Weights of a small mixture-of-experts language model, trained from scratch on English Wikipedia.
Size: 14 layers, width 192, vocabulary 32768, 52M parameters.
Experts: 96 experts in each of 13 layers, a shared expert of 64 neurons.
Training: a variant of Muon for the experts, 4786 steps.
Below are experts of layer 11 (counted from 0) of a mixture-of-experts language model. Rows are named router (the router's row for the expert), up (a neuron's input weights, with its number), down (a neuron's output weights, with its number) and show model dimensions 0-191. Each number is 500 + 50 x the weight over its row's rms, rounded and kept within 0 to 999. Numbers have three digits each.
Before each expert's rows: a language model's description of what the expert responds to; "mostly gets" lists some tokens that are sent to it at least half of the time. This comes from a sample of Wikipedia text that the model never trained on.

# expert 35
Determiners and possessives after prepositions in sports and career biographies, such as from the bout, his own team, her work.
mostly gets: "their ", "his ", "her ", "His ", "Her ", "its "
router:511455595516509387546480569534469499436474506513494553490490484479480483516547551530432484475618488509483480586520496550499470540446586543507425413562556486445555521570399486510580550495434484519451475402469607441544545486481504548445473574490446591392442558426526542412552478557513535482524462526418482461512384469502390441470489631522483492498608398528516510449423560466435424463444478470502590495510460589416406481565570474532506497561548491463519477527554552508578481490500461438554541523544486440523507406495460455473494518475519423458515465482530478480463450490469514569
up0:523498544548475404550479545487496532471568411428455415517432494547384550498534464539553541512461471502432468513433416435508573485596534485488505426511508525539452434505515417574513457533461535576465452524442486423534449507501493570473431451547531438566392531484463455524522522517472478508567521596505522482559553436571539537453461520532482528527471560511591485512553430477538437460465418428593506435533516535457498466511575458498587434633448497531571445482444523440504516529552494426527521522590409499468559564584433495472521542384472505534480585557504554525612439538500455448
down0:483488437595426509533518450478529506506558444421440502492488583465533573530536456465487519501502501461500408469473477446474490461496453511467524453515440421549464516521483519399447477637534483551404486462447452593510497398471561495562453528532494478392397520470516508499475505508625454469477429513579531394511539520444504552487478507488509522485513476500521479591544512564488640470447528487602517510462438493459353480624439585503559465449534505471541461508458479567584500492491558526533515472525482373441503592548492491586501552427510409465497429526564532569431484494505515538
up1:489572548503511444466478489437491567514481537487514583463507541532534463502514474554564547556526506466389469501441500527498510471538507548487438484551443506475536516563490438507573469519482507497594548458516578564511558504574574432462483622535409473509517486505482492471509428508534403528477512532480486426571480520467493435497475537496545458435517515627439407552508535507581541495460445463560510517557453412467498401648466540549529583506494458461464553499544497423495367470477525483497410472571401489598654480493522608532523547401483423428444465432451524457539481555519536525
down1:543479527514467537566476583492491444498583406491379571426500492477570526429494539491471481509439488514481543549495485464540635473488528460420402448546493463457504445481502528466484478418431488562433462544526429413442524531452577482479532506482533443505494424621545575535451509487486466464555552384498477421601510427515555456564522564447455476526453551532433539528582490507540448573447498538395504468540491463471470452430488537613458496437462530590459417508443489622495500486520472472400478573461499439464541514482553570461467569453500533494527514550474508424388519562509459499

# expert 47
Digit pieces within coordinates after degree and minute marks, plus track times and later digits of dates, such as 92°26′.
mostly gets: "00", "08", "06", "05", "02", "09"
router:481517530387494433563434579473458450459479426439625539514466433424505556483505577491483497435548473448458477486442525497447502545491512468448456468551562463514516529484493527369559496423426511501487488516520556476581527450559550550415473481440464540433532499495522539495494448487552523497451491492469495559507505404456458489417499584449411505492495457558505541402469508400465504613447449561438495447410485500499425489511600518549502611495551481441535505500533541572523519456486531409592615495531539424379528529525388421511446508466536491457570422465486471423441485502463448518
up0:421491510493578447471462472545457503494542391534546457474476453482450525470433555490488474504628429506609499473523548455550475517489535573408514507580462492495487528448486543581491388498504443497521512451510510566488521484492510451517500507573446588496583465494545550515533441494492493457490482551458422402542491395470497590419477534565494456499500600465503425518542568485530528470513488525568653464578445558460476494453585531415515461575563464514456564584597509514492508490505472511502341532400469455528501531476516440538564513563564491475541562463507512353460533513544576520
down0:473585520549578435547406477620496538509508544545575587486525419408407523494457497522508459489580456464542491468528483483520559579555619449557478569554506447471383483449523415503586470447483468514542543467501558460539475453491534492529502536473526491543432434513457575473488418477483462492441529456377500425463516410574515515517470501585529516461501549545542508474477534482521544526534468459442574504597615423465580458497569505483477505471534529455452497559518572514448536447440568557464390450487577603551475522489517511478505498579512531537429489428500477630431455490467513445
up1:483488513535606521627453503539513460414503469522568501472429581561531482464514577526528501490474448502486421485444433529485546415515517518518547479522493549603525381516522464557429498530471517520477483515507440444608470490500528456532441551483488522512442496552434458453391519499483389479514474512571518474517477428485579504517431508523570496428510410590573496438478519599472505495479519499520471587419406477521591504530510515401496609541611487496569529545463551525497498481499526538488464446476539504534439497531521513503516463466473374476496500499382492389643460599520421429
down1:551522497529591567499450475547486499491486472514487440511453414544467605518580478484507439506436535543423496565590505456420517536450537558565533565522491415522537495474507577546479582444446501416524374512461379481452552557515464548470563523499528458448567550516463497473505437378582478465582604479412484521507489477442536490510519560469444507581555523446593514489532546432494543489487496578557567399504450525595470506559512448495391535498567513588469482504458505538524449453404512511523531631519474440518519502560566426498483522593474477461542416507453546546559503468470536449

# expert 32
Prepositions like of, into, from, between within sentences, plus the endings of Latin genus names in species lists, such as Puccinia, Artocarpus.
mostly gets: "of ", "into ", "using ", "from ", "between ", "for "
router:488425578543503446617458529551427453492453484427550495555418470477459570590504571530435444436595602502482467539550535587526418493462604521492472499574545519399594488584407519489546548480487483466414371504420520462577516476462464526461495548468466576489489528518468516455518507519442516474511456537449454469567461425475457456479486481467417547556581478595554476492447537453498447491454439483433554438464431508429447525555494467508561540478478500511517510459503496536599502409475492501566536635519499504539581368511482485476469512479481451434500423531526419495500449503442543519
up0:487437564543472538536586561437454497478486396442494488532422427548502535519423464502643510515453573512477438507472460458592459537569535587358432544509509477440535573530395538515496459444509459483476501497490517512539468474428531495467468481473507503528489516522468555520466546409436514482511519518412552471469476460599491579542523497487504553514462592468449543571530423601498508487470526475475497448498525416498382464507536503433476616491501483439409522332518479542527561548587501430434508499459395481481451465536446438476561547505484504513405415429546555514531458480456519501
down0:598492452439405529485469481500385483478533441522456475495471505587541513559486435514579566468494573459492495485396428441498535522510441469535492478439532408383470541459483532492454524476500604557493561588489479475513359442549504554483510522531457548457433556486432466471494528409516516474529473532518540484459443450579495547510635525478493453388469496562475484502605528496470526465432516548469529495479557470519425399534438579552492509382426506468423477431398487574515492510451488481543568468535422538533499453480488570605530485531561594437495469490529532564529523484472481586
up1:511479547597508553486597521513545543477464467528453522544455528611470520620467456429464455457565601482561405586564441579552450527479546510502439580555476491472539473516490412522532406522494540476564451407444468516574415518516426436508501450441554482559481531513453441508485491469486425499435459539431463487503454556532404498492489481590492558581595523500529552501557474489424502476538492556481484489522453506429445486548444477574485464466493535422510473464489460549546596389446507531500535555464491542555594432495466471506496542512436572465512479400464346474486420483558542566
down1:436514496577492506549530534378531457520519551505451522502441540518528488530415526612476449505494596517472547577531484569511477507491563522481543444489489494498517438489409461463464497582484558483436497568488423485458368450546407457493467478490517579483520455588504483525494552535452516531547461568481448391560545467512531467506520463525448471502514484453578471579551488501632529445427480526491533494473504507538482508353593490425456517531435475716458535536442457570530545485603505570533518499455482548540537412539498478469431478522539578516510432577496434506538507530477441563

# expert 11
Commas, units and nouns right after numbers or places, such as 1,300 flights, 1210 kHz, century, million, United States.
mostly gets: "century ", "million ", "000 ", "years ", "year ", "th "
router:503530557464427502498426567477443517488448470393555466495471438442488519490506569554421499475557514515468494494481610472468427547429530533497430436558558460451487520473401588424559564445521490526382486497503558463550573419573532518426472501490395577405479512517392494511538423515514516486425534499431490471560477494456405425417550548486447512539476499614528575462485547477465469528445499609455499446460523477494463504530652444567502500538536451518578461474463526591516489499488437496564572546591528459436482493486485434478457505532487523400476511553454387490474518478520464460
up0:563561474571523498547421513513500476467388480550468606489441508559496478415478536500447439520544447512541539583534403474491526582496527534566492513487499423479463524448480557501471465501461466516474493493466529428540456557495396495487517525422450463462576512570473468446494402534507632512491623453588443446482519520556510461542514528481423520393501519530540530501561537448527503461463563519553562634421503397480552538466499519500537482428450504525396509517560475545433511550500548586480469500607515427442437508538544498487444494517430425509363395544486537527546473444419446492
down0:527523440550522530454594510509503456554465502393494454526469524505421508520484512531626531505467561533545536575503510502457571436544488536521475625419413476452522585520545557476510508472520457548463457424569509499607494583382597573513540517527464547582566591490559452503466475560469533539448558511409565544405409480458569449506435440580494570522542493461454485522468546462473522541498451489447511494565481632487481472495588442455474587501566566548537508431509526503493519479528559577519435468518560472402462563434548453438508550430496543542515549449446506504600519517479512473
up1:502520502477542428493489369458438508511484468413478427436429529606517449534473511481543497586467521499457433532459515499539502505472498458557473527496479411563445494493473461470476499483470502536490577505605486446422513494522451528506408571433499442387440528490464497437500496525427477479423548570476483513502331560532449435536534452464452408547436519522486505488540471481447542488532504408525442418439520413420418517525417508441364480580502464406502478438489486435497508539456510512442491489435504459579416521499464489494487551460360478565458503599483468564560507576457561478
down1:498534478474504542498482419478451457468453486393492557571397528490419593480551537496457500480577413482427460534458543640531476403476375580488511510456490470430429459433495474505470572514512523531506503472486392464445514561462502501484550539536403522486584612461493458608516505500588468522542529485537529424572552526528462526477557580541461568448509482513542557527586444491403521521495509532488544498552429467411457491571504396489515506505459554461548552412440487502543472507369536460496535499463505453518521547496492541447455483507466412477524568600467562449441580555431522494

# expert 52
Closing parentheses, quotes and commas after a name or item inside a sentence, often before and, as in lists of bracketed glosses.
mostly gets: ") ", "\" ", "), ", "\") ", "\", ", "%) "
router:515458556473483491565409559586488463505415485494538520540440387472474512505514580552470457522528445476374400511525482517451414542488568492375457492589545474450522506535478604442510498498468511457422460476403524396585565436487490530474452477427484582411437467403455517511529395548547518508487475590534463467494507451459473440489556503521463508517485458530528512465538542463455413469515501570457485462436500507507522541511494436572590539475524425484628475463487493493521398428498459495572548566575470464520541434459433503469470416449409449439491493515408458488498522462489407546
up0:428516609483443532540505484474553464484580520444526545515479457456517563482584484524571488589504433511522501504479422462468459487458422476475474481545539588480401473463555528545453554470515468421568483450550549476514500511421485580465656475529461572486445563497513544483432474472562461515472588399537525403535490469496489532460526478654507486491544463521493509518476455408485417624463484474370479466547478540462518504569524551477499486583453527447560474546486561550544524552508488450456558477556492551464470524486469408512527468579516391494523537534585441672481483457517467501
down0:552514561521357607533531574574457453595509544384426372468440472442478521434463504512509459495455504541532508352466519548522588479571523466446490468557503492478537552457521466496475538596521562469519560455493490495546447484481545460489494502554482494510516406573540527519545523446572550477524497462506498458435447449594457544474451524501441574553426434468519418608473477505554505533467485467435516523445550529423493560572468499510543548517514553531451509546481510449541427547544529528464518465480479455549549382482458560531535521482440454579440491493523402609548535546566627475
up1:507541517418479486426590468460483530493420444525470510558512543514496501609458487528512537505566537504543491480573494460563500567568508513490460564428513439469479654528511487522526541479432543554523396512493476429561478549583347503521508509457511465475506423550531452475507480490498491551400506456539411468503466468465525467582541553517423479535492495543496435621403549533531548412583488539486502568399493547442531508426390429541503582537465494539533533378463399520542490535521519550484490488561545508409511417489453434512524525481385463481494478510446421459518495540612494534
down1:464554416497442587485494498509503416454457582458411577504458467495435503442459550484543460487449448479424414473466487511465413487451442533447441510518515516450506531508519503492565509511426454580567375403567499461457585477480526480574408513457485485524475433551541520472549463462421493466529550477444512466471510452530488433527536545520524533473398610488417538533439520437452495483425431481531626438607537492504442437523573567433438451461523594514492527429517507585450548494530541512441515570597444397416498519541498567434539510514433537483527505514459595449503459427524531521

# expert 39
Line breaks, brackets and markup in tables, coordinates and chemical identifiers, such as table separator rows, ^{, InChI parentheses, heading ==.
mostly gets: "^{", "|---|---|---|---|---|", "{", "|---|---|---|---|", "|---|---|---|---|---|---|", "}"
router:559488532482384520641464551502364485459435449453538537479467357446482534453508504498465478500538516458506504502549483515474514506514547517536448397527578460431511547523519492475513524473439464538497388480533546493492568464557555553395423478448503516468495535529472598504488489580445472434497513584403493469589506465413536542511517613504477595529480508541587496497507511448513495514500489505511480459466480507426433512469580542476518570511533443447558482463515482516485513355445534441657556493506539437459492486482465447500456401516472519457513413534506385440419495442477464586
up0:501602463494462562519515478542456453506540452561447428543575407414518480478510558486451338483556469464547540575560618462481489481461515499509473548421441495519457541422478503444488535481492439584459392487561470599521474424460510515569456469458457484537511486521470459456397415500483510512503603472479494549536480453461412658460591499491395550497443433512541572462540448508492506557508493471452560508516449458426438506390498635490459444432551526507423488514503502510505549463460498487519504521511525409430461556502484446449502531506494542436456487513456487495420484429529553582
down0:433461552537430454543568564527514408523524465560516512468517442533389535485492475501534432523491469499516579531484541432514520487378495367440449534397360488487491493617476511536504497431504534491485547518536387519624517526532519480550563535457576490483478435498516581538470400469508542480461495442559516488561455537508532464526527496549532471574481434545525458550501480486517409603492399483476513509515480478651504534505520492452516457516588570521525504576447496486498499555495504431535522504541519492413536452484545500401481573400607588583518482469508454481511615450507544509
up1:564467491507541520488658540476468558520594495456508591484478477524497419559547456552487490577469578514494477488535424579531575550505498555429502506523582498442527404477477487491428483515402511457582485423492437484382503519447619480510509514469533622491483535519479562537499443590525530444469458518592592572495385545470530499521506567487435607419440513590534534465530456555494509547527450547522573435550483423580449561508518528540465583552466456515514461503555497416459467469578557411478490495493516481536460443529517447545427502552527487488547461495508535508626452454520459497
down1:524519461466528469465552548612427509477481528435487552437589459461564456498416500394451587549550512466531427458563507507513547573482580479468550497482517596555445498450537465569481365511531544481479371474399502482482483450480459489572525436499477536494547473468399487530445498524465408582381461451491525530466577465573539549534503499617435564392495502510370463478529518527579485595505471456426541558547538530438526471522531482521583423498549491490491540477526530475465460491556510436446512430500506486487494375537483455458447527448497462539488523443506425594459534511469470464

# expert 29
First word of a line, list item or table cell, often a country, language or infobox label, such as French, Personal, Genus.
mostly gets: "Personal ", "Genus", "See ", "Species", "Released", "Website"
router:585513489498527492529491503559485489454537501464573487565453443500474551460554484453440479522596438494506456521485641580411482536499520500459469465555523430451514531518446516430548562516518485451480502407540534491477559487447528482469442474344494564479466494375526481399561471520530469499499470582542427533539522432412508466423599533414525529552525411509547566468459519438495461547459549512413542489483466524469514552521628446514550535482540461410491531535531457532538421459420510505559521476545405410474496504524426431498591455594473400472440425565439453455496527475518519580
up0:496401482614514545530460485455525423418524451444559547501577447514566418408496552425425405436418484510519455477488582530531498470528626490445422532510517465526433436417479523577512490462532457499442484447487424525438546450455523486538523542577503490494553456460449473489544550499482500507498529481438489507499546497476554541457521520463471434513413454526546447448409538572571521493521440493531532494601519506478470385508579444492528546527412455489480591471495453509561404555492364541522505472493525530503581519438474441494545363560489540505565423445523517465411525535489595438
down0:613540487428477485539411467433467468535591518450520490541466558539459559413563414595483492571534517416554453432444484526538496585499487455467558606476514490526477542515466512456558512508489540550519528483513462542586496501489486461502582573539469443449500469587472461538512455504524565577457516577425513530509491519536451456525442417463509524540434434438548472512454542510541401529448456549519481496549577479479520439667533475569480472548494444497532523403513499450467589498570462449507378352526454501540403498611542468489462510559514491554541477503481534526567574543462455567
up1:555536432507553519504601512389522498398570424475417486570503529487541517562489440558493549502499505425575498456526542563404526429465525525495522500549413529502454571608489520530476461557504542600592522393522514496465594527511544475506421559464551572460443490391452557515451467417477416502556504542477505593501446562510490545530399527536441449557508486540472454511456508497624440458414482478455447563540520477528513443529508416431468498576484438483557480487445432613516452504436534518464492471465468562496476470490481543513522521550435442453622453563496524409495490494424488522
down1:552433488468501451548493485544540536469517525519429487458526667515541459449485528506547456584451476503553493511585475506596451524356485606480592450502496477487439487432506503562458513494518464492411520469558522487517614496480523514476548467516474534571498528583507562564551445496428517535512556572533437501529438502488549478492548438523614565581455511473545446515520537474414501454561444545584532517442462596482603501411557460466356390549527464553424480434503456472582509509457493497472403546517403485503573544462482545424501487550506445443524490506491479453578541501450494530

# expert 46
Closing punctuation before a line break: final periods, closing parentheses, row-ending pipes and the == marks closing section headings.
mostly gets: "|", ")", "=", ";", ".", ")."
router:520415484464428485546436539537457422433441447495549586530496437449501489484493513498451499487594542410421481511598521533486462564449522467501444482537469422476565625538501572427546540442498460475449425457541488515600549445574518525539528439458447504436467493496469515494522451500511563402510400566484485521615492439508482529453477589499416663532519455558489486493501504512512473562424431441518476450463488473480487571515580501485598527504569467468504514431499406475529485464473539451577585494548442429459584488589451437506493396479508508437548421487437501488473522452527418557
up0:541457432432502462518402545455491515496511523485509556501460506472466554484483435432453526506502585518485531563572443413531488607479529560404503460560504520538470436541460477438475434548465520527442457486502482518583501479462520448530428554544550523516487508581515474609518583546496516503445513495508556531376506534495538557409589528447538564502649532527551536523411521572502519393429550478524560569535495473508471648466461499439585430501558455566506510613446477478495586518493524508448556469455438491562484390376560544570473553460513479464445525501483509454501396491508497518
down0:518523498562482513472447528574521507526528483398484542491541556479523494414533477535457541489437461531537456495495559549472565384487505551591422513491558555478496573410512383505568513568464436460557536536506582517438568495512513418453542391493416371492448516558479506439493509514543432465492441525431475504515418483566517438435470534504566538456423470541593517499463438489522508535491432506481475537436549568483563565548563624467618547474549536393505539539568480562591432401476473538527556505480388493556449550501510409530506513508534475471439451514483498504500399487501529564
up1:544416497507502541477442545441443487551443494412545456522419528453503469514406544519486530562501469399491511489514482501519478494520418468521454422490518475479496518543581533474588394491469490533523438512573483505464560477591527465544522452412448543470534384384521495539524443443527478454462412489444474497596523517477494581524364496556471593482471555514529455469566493512435543540445480503577548439545372485490481498579482491469551447509451578565506498533536471448502487483489484573493604535593496454422600563588419382598509468524494532479542471464515521546439515453536393483
down1:506526594494496520465434503516502460446474456537450475400487549530487448512465525430403477515421433550537534527462510519430531535413492495531581488446508465535502555485470547462576579611418560537451525567500541380451450550467526527483474481466548556407503441565445471528471538463598544460528549461429458483541472555560504460476505552570460533525475519533545562576475480465544475529494568496453499511503499457452539536467555513576460515516399467564479495434413540551342428437516417478461430420538599602442367463474487558534557573483474513519497522498560576484464462568498583507

# expert 23
Table pipes, list dashes, semicolons and heading equals signs opening or separating rows, cells and sections in tables and lists.
mostly gets: "=== ", "== ", "==== ", "• ", "Born", "Binomial "
router:526496514548477449480394500513470419444510478426517525569401382445463535510523562464492438530588525499413502592554549539448457586470543496474498528647506525496493483551459535445535573491555491425488474463544585488529592438551491501491455507475391599442424460450469625464465426538498481519496467519521454502589490490505524430523523486470481558606528472551566575465481533487522394491525464478485541485464511550420552590516566489512509487523484481393558418459518473562581427467468489500542575448590473468428527480562525398489465432537450462478526448508450402462503473442488489545
up0:437532532509423473471501545538469437533471458528479499517421435468446559410433417416453490475528518523515448443497613458477462511527422489597433530578553492524468453561421619541400552430522573505507415538490469517469494567622444603622410527499542440467558498512480517494530490399532540514460436526441503417576488539500547568491496539483514442467609511510503492453489582490494543481496490542486566582491447497453525502482478587533517510454578530575505470448393509499477503533421541506599514486619515469519507563534504494589481529554550522492543457526361493528534522511502461538
down0:607450501497497590511522494434612522530533482516494504523507462439563539526506572503567568497557461497565618588555490409549555490440562472550480616520446537481474537496513432534424535491493393455521503458507534465454503460457567397522367426557518410478414529483557514435495529487485491570468503426562519512490505615601482564423515458565392515445514458479451398483517512439523453516508524462501544454514459497575530455495530496415506484520516455454541445502500496456534486447415447508538363427389430573505528496510500416509393529530540504516504559470473522566501495509524521493
up1:548516495508522558601495486474421504451545479495467572515506477478530449463523474501402486462495483493542495462451484452452506526520544491478423506506467439494476488461502505579493550543494421486546476396537467506424512489498518535496392461544421496496439513553547487522510480530497522525454560509446560385526486448459475553494462560388505582453491497437606635597488536542479511370392522558597478570487576555528481469491549547436427508486484520543559539546520483439390527488620428475448565528447398467535526452436557529499493439621458499516414535550371466458521458444487579498
down1:473440484457496399543546554560512448519532517431514443493568469506404451484459502534578500471439466482548506437492489489572454447394472492451507594572416518468473474517494444493521520532431497585488549580545473448476466479510536397440428461459584501531503456506572541510523456533508489605543554479564488460483414450589543494506390523538527590522499481518476505537567451426465550518480456464421563446521503540566496485482508520440532429530503552439457516352396545526518551547486361545430486428467570494561427573479518501461524429468527473552500429586440564501532601590479524508

# expert 59
Determiners and pronouns in narrative or argumentative prose after verbs and prepositions, such as regrets this, ignored the, own, him.
mostly gets: "this ", "own ", "these ", "him ", "new ", "This "
router:515492547512503427523436568538427460395520427447523583529501458435449519565501568484423442519547457441445375486525539566481437513469525540504465450578529459415540562526443608404504515548404500521410455440440567506527541429529458584458496521480522591426474519393465518444545503559500554407509450578484454493500493454473455424415538540481471540549537423523521479452507530497406441543498500489432565476424431576472470495551578460499536562522549356505503501449553457545502512474434510471567513496518494385536506397499436492512508493491439441409537494497478478487463474497461465550
up0:364444476474555575457466488577605517416466496463471404585548492498580464480556460416416546541569469510428460543508468589553464542509544549507463525502473554467443489531527524510436561569433568500476502447525541494546424592512492507523413499583461624507539483553494456455385488534544526403468504498524443482497482475568531475535542515561401519494447489479597582463465531530547583553508447506488457506406482523557470589492502437513530535452511520466564436432527471473374579494451540525436501577575522468523531490531463559531430535476453468492534458499476453458420406447552453525
down0:527525484513385467515502521486517460549547413558535554505450484499463558576443435528548454514505469482547568540579469511572502550485558494479621586527507465388531521526530475469542483551434469515581578489459368555633418508444469433449552484553430599454464590527492540517514530471549468595486470430496473549522435418478471536489601538547435471461569501484383515467421481562481484532506558406510533522463533473520501485493542490516492467527470489519603571433486491465489472446482567407533504498405566514487497477452480519605479519517505450489552565602591528579597508472530529491
up1:537516579476445549454470473543485508500519506439474463528457514609512564442516439481413549417477497516537546548493513536472482499577518476504531495566533506486497474562542466575538472524473440483493466477471427640539433500490421539543406431575494489572451389506496464501536515508425519485546615454499469556444546559455433491483423430446347536451567516469500519446463553336454531538575431483527566494486512592470578523593553524507551536546469525494565522529503483476522487460444514470490450505443526521415512512472468391492457484574541545512519600574448590470384554451475470529
down1:478586468513453514414506564552504445507535561528464448482495510513511471560470509504433514460455435526444532576483451467523510470660468580493486516532526483443478524462590509468497482540473439542502400553544601575513516403541460478496454562483532486540477403494517548485401508489508566463421487552426524581480540496514495515498517503462477505416580631541452442453458539460494465556536502514456402491537452455466403521516465478444548414463555425533526473473552510452564533474412603478509492555572444552495516513387594600603486538530445507515456534596461596555516464500561409480

# expert 55
Year prefixes in date ranges, list hyphens, table rule rows and coordinate markers in infoboxes, such as 1998–200-0, Clade lines.
mostly gets: "|---|---|---|---|---|", "|---|---|---|---|", "• ", "Succeeded ", "|---|---|---|---|---|---|", "Total"
router:488514522543427463480343556566427457465455437406545605505505438499450543511536525507445388422541502410447450516474468474482485573498518473485422454565624512460501519525548483495563525472511463476447478443423512485547493416599567548419434605498485587354481470508514561509460461466480537399484531552436417561543520467468499450525511508478436515514523436485478597464426516507484465554533494525517503457457480477451442506515546448507613542527536472425528502423531519562573455498525541512528569501577473442498518397520463422522402500457519503493516380523509480464422535505526467494
up0:543568513547482490367536437432478463528459441541372498519391530537509500428465384496500422530508485551537524455538513556513481532489467575409476473507539461483505526449573474544519502602502501441461508425529544430411543527533499474506440482454477556513505586528478499533463496559431549474461479509541465549441546485519394542523563469501460574411449516487530554481487462365504469528453434543476600534424543374563538424522605424596528474444552511547442520517574485587510522489558462570435489476491475463490526522542497415560490535536527531496524511502463512441474600561531383557
down0:505493493502501450582543506531453442514472499568520530479532560473506504397486485494505476600431691570427467399437527536517495452467485522597511612539600576515483401430554491482512546477585551582443611476447523602430471450477484429515546507412449452511461547529483553511443554443512572485552531435467541498427536496503434490489433503548440491436503508520453401452563483527505554474428481511486449574556571482587549475530558423570539411560522496517493521509465532514558506491488494470481475425551457551585464440449424561531446532505555482459552535482506499489505470608513494501
up1:497522492500425494476464507411600555517606434492476592462470528560599502459536536478538513577478536507474566636434548560515448499448521468474463494457512534487471498507419468463534415452423490516374469499472533499427522510485539500403434519564492513565464524410479529430544522432406536481520502460400482456488522547496505501571508487427554417526456520485558579454504534484416525449496485571579433589552540514628398467573447512576443428439423453498517486493512476532483553449510511490616556513516452519516503411435457494464503394559503532605485430446483542504526503525518500451
down1:493411551401508497474454531447375542557467453472471502425393501550530512603470467465484460495538497446525450535572535544500477442485509487450530433546398509492506496463525440513497496546478495577543531482508553400531490532392561525430396485503529479523417467435507389524573482460433456418507412492545588456401427550518479451511552452542451502565453563486503571474390505464522557507495459435493549459501480509582513484491487525594461494378543518452476476467464483492569473507401598502408470559519525568506613529502542479491529558458543465574482596481584492576547466503538491512

# expert 33
Prepositions after a verb or noun in running prose, before an article or noun, such as for, with, during, in, by.
mostly gets: "for ", "with ", "against ", "during ", "between ", "into "
router:551414522470461432562489495496417470495459516466653547572416456460515563613532617471426443462619518435490445541556537554491480496496550524509428490581504505410530465518432494490589513528478413435480427530442526435531588491572487582506504515500443598428476567474465511499545472570432503508520448565424414516525451501503438491455554513477420545559494445601527500507388557409441483509443508485458558475493449592422493530576528505563540574518461493489541457413543514522546459474542425462531534542534504505527491403474491511454497499503456438425534463475510459478493446490435502558
up0:527447467484508499549530480498581482537532561505467434557366531474514458529507494503480449565501536515480379576501513576449480515516545419481395541455518524530560465496524445582499491558471380375479463454572602494522523605490524397538461580482415568466533535510585492504503456463483466520366513513546544491498509383471440435535489471497578598523506400628573575520489552496487394527522571476494426485493555530484513530508472409476519490501490528591509501458434458400464549502464515513442547579532536499464505470526523518449492527590501502510558568467528420493491519445506587491
down0:446465498493504540550553497486525482548442488478427493553523511485396545519551506496447518532492552497456492433492493503473343420477499583530547457453481511422446451528556488457460552551466443606527487499514518433464456480473571568435472543598459534491530439494523483450518474542516515475443364510453432508610517541457446503563563427533508527538478529478501409490583517579498425508390474518447571441440545520610516383487516509577510563471402440497466429591497515527509557493603533550486508480519540537604453403568570444466540506545505469464616491498552422496480572508456485535
up1:609515582492494568508461503477455463552511479490471508466519497546429518429487504498508550575549585508440549526477445404496420533485429526513519523371527570464486641425434455516534529509515460499603561497569435427432440461468572550525488598491476508532492536530464423449467568530426422514465487500542478470431438504529442432464430534468546464453442501478521507530494504531502441536544440557421492564495566423428495482527533510447599555567455468578470492488509611508550529562594475413577454600507530498483528468540492520438476424431524543450385466500437597538528466567484456499
down1:478545458533561521568551570528482497450544513509468493449477478525496472570602565384510438387599497471487473485462565538524517559487459512442442522604473417532505450471523456415475454416454581521460451592501496560492525547480495508516546508497487449492439495510492455520424413480445430509470498435522497443480575567486456540431554435431484416494565593474465432444524473575504517422533595506567431529539436435480605542564416529448441470480544531562509461481557516497461565512512620550531533549481605450472523562491421548567508454477476535487510438507470542611445530409505438452

# expert 3
Line breaks and words opening a new paragraph or heading, such as the See of See also, History, In, However, According.
mostly gets: "However", "also", "See ", "Species", "Website", "List "
router:543422504452453516516434504522530475441409415459537482532464471536401545504577495505434528445584469466492458540555615614480469595503466465401484503565573467469496530494401516447548575480535449382526449407417525412533525472468550560528408576438517625544485534502445513471533418512534552511531392555500461549460531433472518455480509570457471580530509392513528628507481532484472474522452447564466498515468454474503460571524572472579520580458552476480480472516503468550527503512456450487533501472516469424416520463596487463497483439532483411482498488560456421451492511469474423545
up0:501461591491443495521509524563464572457473493451518630445548476522453532550487496540469485429498513455538517528481510427462495587561455470432567433440419528557462524481521382554538472529620432546521534490507560499443480501519531537500517464562478542576512526538514545549491474525505532468445370505524394538494504562533534503542523544481527549524476613512517555524547430503508444486446507475587450495633488440430444610475501468502466461493478555466508555567424451519568440481476516513423525453473509519528584401390650437529524568491562458467470499436577454466560498543619466515
down0:451437496510466436542574452460493456486470509510431522564444449493538487523506437471521489492412480474473598496504537518560480431506575509454404472563375569515490481484491503489546396529538471559510506461475522456491582452476580500471469426455555483559416536577611520452556475452588530468564517505457398479524558503510486577510527377417595588479488480478554570506513482513495520472370548451459448566422491551515505459577496483435480451442446445434475472503597446548538481433494501493608473484552459491499504575523579518492451529558439542460504433470452422434573552518614448453
up1:599541382496448462496530475454511567455503470549418456490576466546492495551502588514508474515430436516548431498499403534517523467529519442572329582523524487503485560466578446522445498471468562505524588569523543539500524520519465391506477493513543532481421507536543593526481490489472503524456462462537563470472514485522335571503562479503515510500464649594538523559463585553449501502485538480474461435527537490459481488555537470569432395520402566594555539470602535505459461517542450449525545501555547514507620514524487481497461446471530496413525464411500425552498552493457478470
down1:512522504513499471463545491436543574478498425480560482439579496521523473487479467458500518485536531472449425536501526466470573384458443485471477617427516500609447625398492497455488588466559472503445574507481558465533450574587583503408487514567584473463532481446507481501511573486520540563593385483464553633482561473491535567424477480462485436519528560562564543542477513470541484527525581463511511494508495382474437473642515472497480430568464456574509512450495543499550604463539507559516576425570457515487527492518422573541548501505542564557526475426516567430500533464462510475